From a checkpoint of a small mixture-of-experts model trained on Wikipedia: 2 picks a token.
Below are experts of layer 3 (counted from 0) of a mixture-of-experts language model. Rows are named router (the router's row for the expert), gate (a neuron's input weights, with its number), up (a neuron's input weights, with its number), down (a neuron's output weights, with its number) and show model dimensions 0-95. Each number is 128 + 32 x the weight over its row's rms, rounded and kept within 0 to 255. Numbers have three digits each.
After each expert's rows: a language model's description of what the expert responds to. This comes from a sample of Wikipedia text that the model never trained on.

# expert 60
router:141134170111147173157131065082122137138136159103178124117078136115120167151138115179123056113123129122165126142112091148121168115132036131126074159113107091096166161158104122112124149145187213128158181099102076109160185168134123138165138146109083132156172178132149189116110092165148156135
gate0:094129109097104164188167163129132119113101132150069171101135110167151112148135137130158074165144178071146110144092144163162153177132117071194099132140198131121148085133150097130119137132130129122161141163095157145120139090170101215121071068150159140093138122107165180157109079121167080081
up0:184163136140116187148108115067143164151166104143115176100135142150122128157160152111115079125129132134147159168100139133149094072140147108122236124202086062113141111123081076141112131114144079208124146169104138165096184130148120104122147091127128105106118115104116132139170116183136197157
down0:155185194085117163154085149089118100123146097135164099095122179080141131080133132139128104163127185165171159127070077084091112077132104145089161147100124126112111221163087174130133091107193093134136079160134157144131135145124178084091143137131086150096139107114135167131138123133148097187
It responds to: Definite determiners. The word the, and determiners like this, their, its, these, after prepositions or sentence starts before a noun phrase.

# expert 50
router:138143099175143133208095141132139193089100126062122150098114105120180181145172073134149071211160138095066103111117142115143167192091105146136088105131148094171157135127118125106100149102154149143159165096101061080173109128115103146130159158107090099169136137084141113143082147128147116116
gate0:160097113113113067153077162171117060109132139088096130125149144077146179083134171133125132049133152149129127163112111157113127129162138126111125141173119102217068148179108102088093109177119121118155115136116099076144112096117190159077137130156145145105157148173146069090082144089156109080
up0:135165188094110161194171108129119153130104144136058118117137137188115122151155154096088106158116125129180133087145086066160158170203158165115140134145071128134192130151160130158162113100170130085086103123121129122098157068136084156148051101129159164093104109095129155151128073104119100146
down0:152121139112122109131173158117087119134120087154122090119124145062154187175145126126142100106118150105086080107130139159196194055153151133102159127123118147086137122146172175125147138157152210170121133121156110067093127071141128116139056144146131105102144187092090116189162102154104075163
It responds to: Commas. Commas after names, places and numbers, in birthplaces, dates, lists of people and thousands separators, as in Lisbon, Kingdom or June 8, 2019.

# expert 61
router:115116132197117155153131105094120160130108092132149136123077153058099178183169117126185099152116109085102133182139105131120137142137112149113069095151146104131094160135144170110178174166182114098109180095104119109134123156093126144184105193099033100127100139158128153160098174118097179101
gate0:158193077121059092169114100156167128099114128136105105074066124073131165181099175109120124149122189110109148073083111163115099114144075160134095137106151159195125118097134100176129130139124178088213088142138138118089138152098127136131077089096130113069125137101163124128103176121126133135
up0:159132136099133111105146150155085165136156122152127132164152131170148143076129088119140115111153095112110082184098132113126101101109082153158126139186142156106098127158092069176125130063202166148153150194127168167123145183057108158110130094093151089102175103079166147122115106148080087196
down0:108108131080112087120116111116157206146159144148128078093128151150077214091134153121121141105101152127085149121080112195189170143179141190156095150089166161167146168085112170111118163128076117078171144125106087123143150172094132112141129080137111155170104066086134150112119152122097131145
It responds to: Conjunctions and relatives. Conjunctions and relative words joining clauses or list items, mostly and, plus or, but, which, who, than, semicolons.

# expert 39
router:184157115161098144141126130060114160081137159148112160166098120147143146105163061100157113142126107075074092139166097131178111160118078150143084142102128123167152162123117160152142105105149187100123167132056133058157136151109100125140115172163066118173124144084194128152102168133180182139
gate0:184056120093138107161130159138137132145133131183119107112138159157132118151100138067193109125114111128101133069103155095098106174079136150128093089158112124194068091170155122166122098178128137149186116161084091125173171119171110122132157171120118123093083077098085149088144123166183124182
up0:116175104087113103158145155058172121078114188166133122159138112167166086154108068152150080108089087095094127159127063116192136105095101139179164104114132133122114165116120118205133126129144120117096173138132163115127110117142093083141128110246128126120112136091151125115073127125166163134
down0:072129122120153184099111157133082122116161120165147154184124122168147126061226109096119119125161178153129088108155073140151147113098133101147142185135117174113135091135133121171177140086124115150083081127084156061082144125160137074162108064178139101166111161131127088109117170122122143089
It responds to: Infobox field labels. Field names and column headers in infoboxes and tables, before a colon or pipe, e.g. Official website, Votes, %, Total, Coordinates.

# expert 22
router:162106123195139097155092079108136138124117108136080140108109133120174147126173089133135129174140163074119089157189106131159150158101085158138108181147166075167138132160077149193149158084129179119120128161085128095155151136133132136210111197120073071182136135134155144116074110119159126161
gate0:128096082145220180102138129127061136074148156108167135124178083127117124143177161129150096208159083091168110114124132146077115164155093088128076147112125115121191149131123149159069106099156113170129093106160144138108187109132115133115131148159066121187104106114092095133182134140135090128
up0:078146171107184119100111136157097174123139151109159137132133152083156096133160170115141102158125134145204115147108067161094111124146127113112101178096137155137201150073139152170096059115131133203130127119187176133107147113147150126147124116130059144145030153109129134109108196156157125107
down0:166102063106143143156122147171131096155121125142117103120129119203149119144105098096090156117113167211152126114143202132086147092096177086117081134114140180188156151092085099099090178090144162092172178101143155190143113125123103153141113159166181119120147090129111161116156088160120113080
It responds to: Labels, separators. Colons after field labels in lists and infoboxes (Order:, Date of birth:), plus =, slashes, dashes, pipes and math signs.

# expert 41
router:178130132154136134167109146111149127101113134104115200107104113120121107105170101131156080165148194099093134175174071136131112103127074185144110093139187108161153153140102122194153114129154177150159121125093093082171159145126087113151141203066117121150133162110186180161119151136159184169
gate0:130157160138116111103119175109150187160149115092102137150171077166063168122094115143063099150108096117142128146083086120048122097104158148135117110133115164164144122091142166188167152024125117147114093070132117189167109124123115096168078162123110191154162116127144159160130143096120130128
up0:144126169159168116177165146122122054116100110145158130143164139084194124125102134190078167099111125042106107120119157156130062116080097146106078119114131113137181139124171149103156107113086150132153154119073123147094138082139149101099162156123136112173107105152169170141109081157059140196
down0:112075150139067117147110198127144166042135139126124148146159156091120121132165076091176141103127105177121136108129091128156104156120136127062096104135095083145176123091160105114121109154115101118124135079191104128135149147187119147043130128165113129064189151140082146104139164162108179170
It responds to: Mid-word lowercase pieces. Lowercase pieces inside technical and scientific words, often after a short prefix, such as all in metallurgy, am in stamens, op in litopterns.

# expert 8
router:156077160120111181167111109085142166105131046152125185148144133111132160082133085164115097123131130054128118140129152156112138138140112162139114161125185105159131176132117192212152146092148135076207101105125055079145111130106090150142116129108057091144110131129134102130113123148170173116
gate0:140108187125115186177084103065112135106141124125155095101132153129106147113147139145109125092146110126182112130140116157154122109155179123112173155182132140159111123166110079157128147100143142123068057151171138088092160171147166061184130112157149103056093138110133049065149144119103156180
up0:088132105149108153157155091077097117071106168163109084113136127114092154098184135094110156120133164125174112106117082128100143135106118155150149151100117145147092138129178072148128159159123142079125174142130177091126175110136135077181096098222159127087104151040108075077147150097154162156
down0:146102106094126113074125138168162084129140069161115100141115116144131107146078100145089121118221086122175108206138107116133155099141186124105144137169110160110136109148115202149161132037081097181095144090150131137101115131078078126126119112143130133166142114197106153159163155150101166103
It responds to: Possessives and as. Possessive 's and possessive pronouns (his, her, their, its) before a noun, plus as, as in women's team, her family, known as.

# expert 31
router:132127111159142185136100112140090136166109101128111127077124159142093123115233174125149079118170135102149107134127113112163093150114047181122070141151150106161147187174087157220173132134129171109125107128100117108178126109145085146133133161081135133135133158117129113155044163164149148137
gate0:125194125154159174169140159055042140116075117143148150158103194081129131167158154129105166074143108097132131157111123104127109126163109135169120152149110108165132148092126160129124106119169124181134080167113104168127053131172109118141115106180169156101156142094180136064119131109100131198
up0:144104140118072108110149074179113124063152143164104099154142147149125093140100109153102079125101174138087106164117145128187135123131106168072197050132182129147154117141114099086148108153130093137157140105165112080187113116071135145114159088108095127102101133175134129183135097055100180091
down0:117106122107121119139114104131111126124220093114089100107117094140132088116109101129088164166138174099080175148129091147096170163149156189146191144152172127134099190115114183176150090144119093190117133144125156119091061096138156158126088136082134112157106137118192125189128061133153109079
It responds to: Space before numbers. Space token coming before a number after words like in, season, of, or a pipe, as in in 1935, plus number words like six.

# expert 12
router:195156177143116097162096106121170139141119125068111161119099141125123163076140065099156101162149137102100145121177114157162123169162088162089122140130161120166113166190104134174156113132180113112165147103095120119184127196146171158168155194120101123191136199078148111140135105153161103116
gate0:203158161122099118107102111126101181137149122125134194057097100104148151157079101154113110132153108116123103132110091088096138171159091177121117123166138118169098195193171144204110136156134106116118112175102132171094083112118146137208133182123134141124068079110141127138094086139094092131
up0:157177086120084117102119115126127198110154084137109124117090041187118134114152127126130115130116115136119125098169052117162118194152112103096197092139144084130191130150149083134130113101123124093080130121215115170140097141110145095170148119080100181089097168154098119073119107147105116143
down0:140124131143145120079107120102174128106105153176206125131160123126121085099180137147092106160112175074141133034117132134186108159160108127135133161143162127167130135195091103141101088110127115136133173147152149081069110161096103141086134115077084133116056158048101087107117124079132110115
It responds to: Foreign name syllables. Syllable pieces inside non-English names and place names, often Asian, Turkic or Slavic, such as K-ach-mazov, Manga-ung, Idl-ib, Kum-amoto.

# expert 62
router:133120142128137152129112119105184152129151117131127130129086136113148178113150104116165086169185125103085124125121171105146125140114086135172110152122148146142129155144080231139176096112115152028111130127062102116214114142088094190108120170094124148136160151131162164165087163104189135169
gate0:141185171102104126118166152102125184126042103137149125155121114120123124123086150105066125167098111111137135059144178166135148149173154120082094128094188154097090114078141068155089141120147157199133120125116134139195127130092139089171077098133105118095127139058169106127139152189120104138
up0:099135157151127149140115147144121140119150132106081160101138116076089154079160128116125121148131148121116104183165135104125138113102082116196089182198141084091114083163120173133193091134091123100105141088079097156114119079136097181085171166112153145198097092159111165134158157045118170112
down0:099080095102137081091189132123153100150139100081096174116128124165116113091158111153072057156104157090103092173141115131159112109180094154168127119173121108067085134144090115092149168084174101083146157112144143045092099099158146152154143185113145084145161155166092152134147118106162120099
It responds to: Institution name heads. Head nouns ending proper names of institutions and places, such as University, School, Party, War, Cup, House, College, States.

# expert 11
router:195159134136106099134143111114142173157101086127168186157071162124157128109130104071161140156166114138107094104187145145136135133103072140158089147137184111182100174128106156137127089139131173121187135081080147136134158155093087133125190216070143110164098181095145101129130133136177142148
gate0:121145127175194119098123141090148184156132088151089121183127137149137137085112086148168093076124132104113085166156157164171094145106137114126142070115160071072078187120140152172183169161117149183087140125079127202110136134113145127150165116089149126177152094115104166168076104141123158137
up0:098158192158097159147136178062122142125098148126120124123140122166120103181139170067127104115125129134130141114160092181110163191144156145129160131167097116076114146155153059131102190216153188072122148175141168160117201120111127137135160145137104075096108128143127143069140114154167132128
down0:066126106149114152086122126135113108130141084153146140146152127132113177122105132181090161131127143140169173075137088166141075184143137071119157168118130110094138200143151204189121156110140149148093140097144161071150117197196108160126096163116135092128138115177131197087124177131101094106
It responds to: Capitalized name starts. Capitalized first pieces of proper names split into word pieces, mostly surnames and places, such as Car, Bar, Mor in Goedeke, Castello.

# expert 43
router:199122143156143099201072110122172188144096104088095157152139102144084206091133111119150122163160100094109128119162127116129128158145074207163082125116190107158099127142120131149145104110120125098147166132066107107220091181138094163126143166100120145124162181147153141104126127124140119153
gate0:071115092129079146143165069089131090099121118108166114089092131155211086161143167138167153175099107054115158110096100135132150095118160134171144150146069120088104114127147113138132177148083102135174113193177095137125119109124086133104160122100155164098197126112160082096136140173158158167
up0:184142097117095118124142170128127033127164118141189135116147115149185147110043129139115115055107149104092142164162135138080139092161160080135115159189099088138117118117152112157109116170108145125136078121093177182063116126102150098152169135115102080123180123151102163165093116130077125103
down0:156076132122147146131107165167119105136150111184176121131085143111101190124083076140143174075081096142158106118173140092100173105136136080089208137107166112146188153110141112136133151088093124124105144082070177166084160104108184140111085085159102133102130105129111143110203104145115084116
It responds to: Surname and placename endings. Final pieces of surnames and place names, such as -ley, -ton, -ford, -berg, -ville, -ović, as in Stratton or Burbank.

# expert 4
router:117099173200127184190067118086115172117097131138069150106114126164137102120164110106172057197130193092033123165165107145142156107132105137136119134110134062128192152179110137148149099134150161126180086122130127107167134122129089104145128157095114110158141150132164141140083140121150138115
gate0:123128146157162089172120098093148110106151173132123067126112190181163167128161150119137075079111117085188158102114110132151160147188158076162058154095148102121093109088114151124110174123083151108161131123149169186137132135096162091125112142100204168118159103102182137177108128186139130107
up0:104121123132043165094158144093154078111153144088141177124150147158091183160104118188139159185156122168145103152127119135177080137110101121114146081138132105146111155145171106094115071142091175190116078138128142083107138098082088109132173138109125156108169192168069128072109142092107108157
down0:146173095117182160115114112186076158128110139133142137106168206133050113151138096124153183097118144116083114138150150166070074147101158125088179126112158127132112088105119117152112139128157151106129135149096126090168124134176118138107162072170079071162137113094153158218179106096148115165
It responds to: Clause-ending commas. Commas, often fused with quotes or brackets, closing a clause or introductory phrase before and, which or the, e.g. ", which".

# expert 63
router:135114135163159094136123082133156111114108124087115126099130108122083164128133115160125097211158092067093101128198131162176129141188089191136119104091105101107121153176041173101124107171155144121127137173070127111212173166116132123075083162153112134130156172153109119147122099108121115146
gate0:154162143101101103153115197106193137106140167158121141136114074103118144081128046098154096124106089184141106148153097156138136176102106079189149157143142159126153141136152103139151151163106156139169144067078179165109108142108104115140186153156211136097137143075102160116078172130141166128
up0:155162129094149131147178143136181114111109096075107156140075134114107129127105148053164142091112113190157138119180122050123106132089142124139149165145120135144068160090168181162138063098167108123120187145097170126118113102052139128144129083140138062150133100129106095121082147055141108106
down0:131192093178099142137133156110185117158063118189098106135135087107149140094133097048142075197133129148119129096116155096170162145102142070172157151082128185135111163102140115118117079155150085125144148102133145136108117122097124190113130145184155134164161056110073121107114144082116164100
It responds to: Country and place names. Place and country names or their endings, such as York, France, Canada, Nigeria, and -ia, -ina, -ana name pieces.

# expert 52
router:171138126128165098164111116122118166149080100110137147117099141107160135132158106095159141195167102105096092156199120160121129155160088115132140164120176121151105192154044174128147103171213136135185117117149094137193165183151135104186149167133121134162118171086147093125127133107158178106
gate0:145182126167104124098121098128119055062068104166111156069105120112064113158211155144136128091120107161111176126116114116110108092135085073101142130196172087124169094141068138147152147139137129135155152135163157141087149110108085169096126147092139140076108086094137136128158165184113086117
up0:088106075191137186142139136141093148088099134126142114148132112091086068144167079147063150125132152172121161158128121196125147079153082116142143093120118175112149122096135129125094121096098144080145105191233174116186166106084094100125135156155130127129161132097102085129113148169159098147
down0:060107153095124051082069087125096147070111109082124117132067132145072140102133160099105163159168165078102198150131175161123074143103129148123117139085098128089124129146166086099149106112071166084140149112132154077131131113195124097087119068106152127123139126148175132116143111114159099110
It responds to: Foreign name openings. Capitalized first pieces of non-English personal and place names, often in tables or lists, e.g. Al, Ma, Sel-j-uk, And-hra.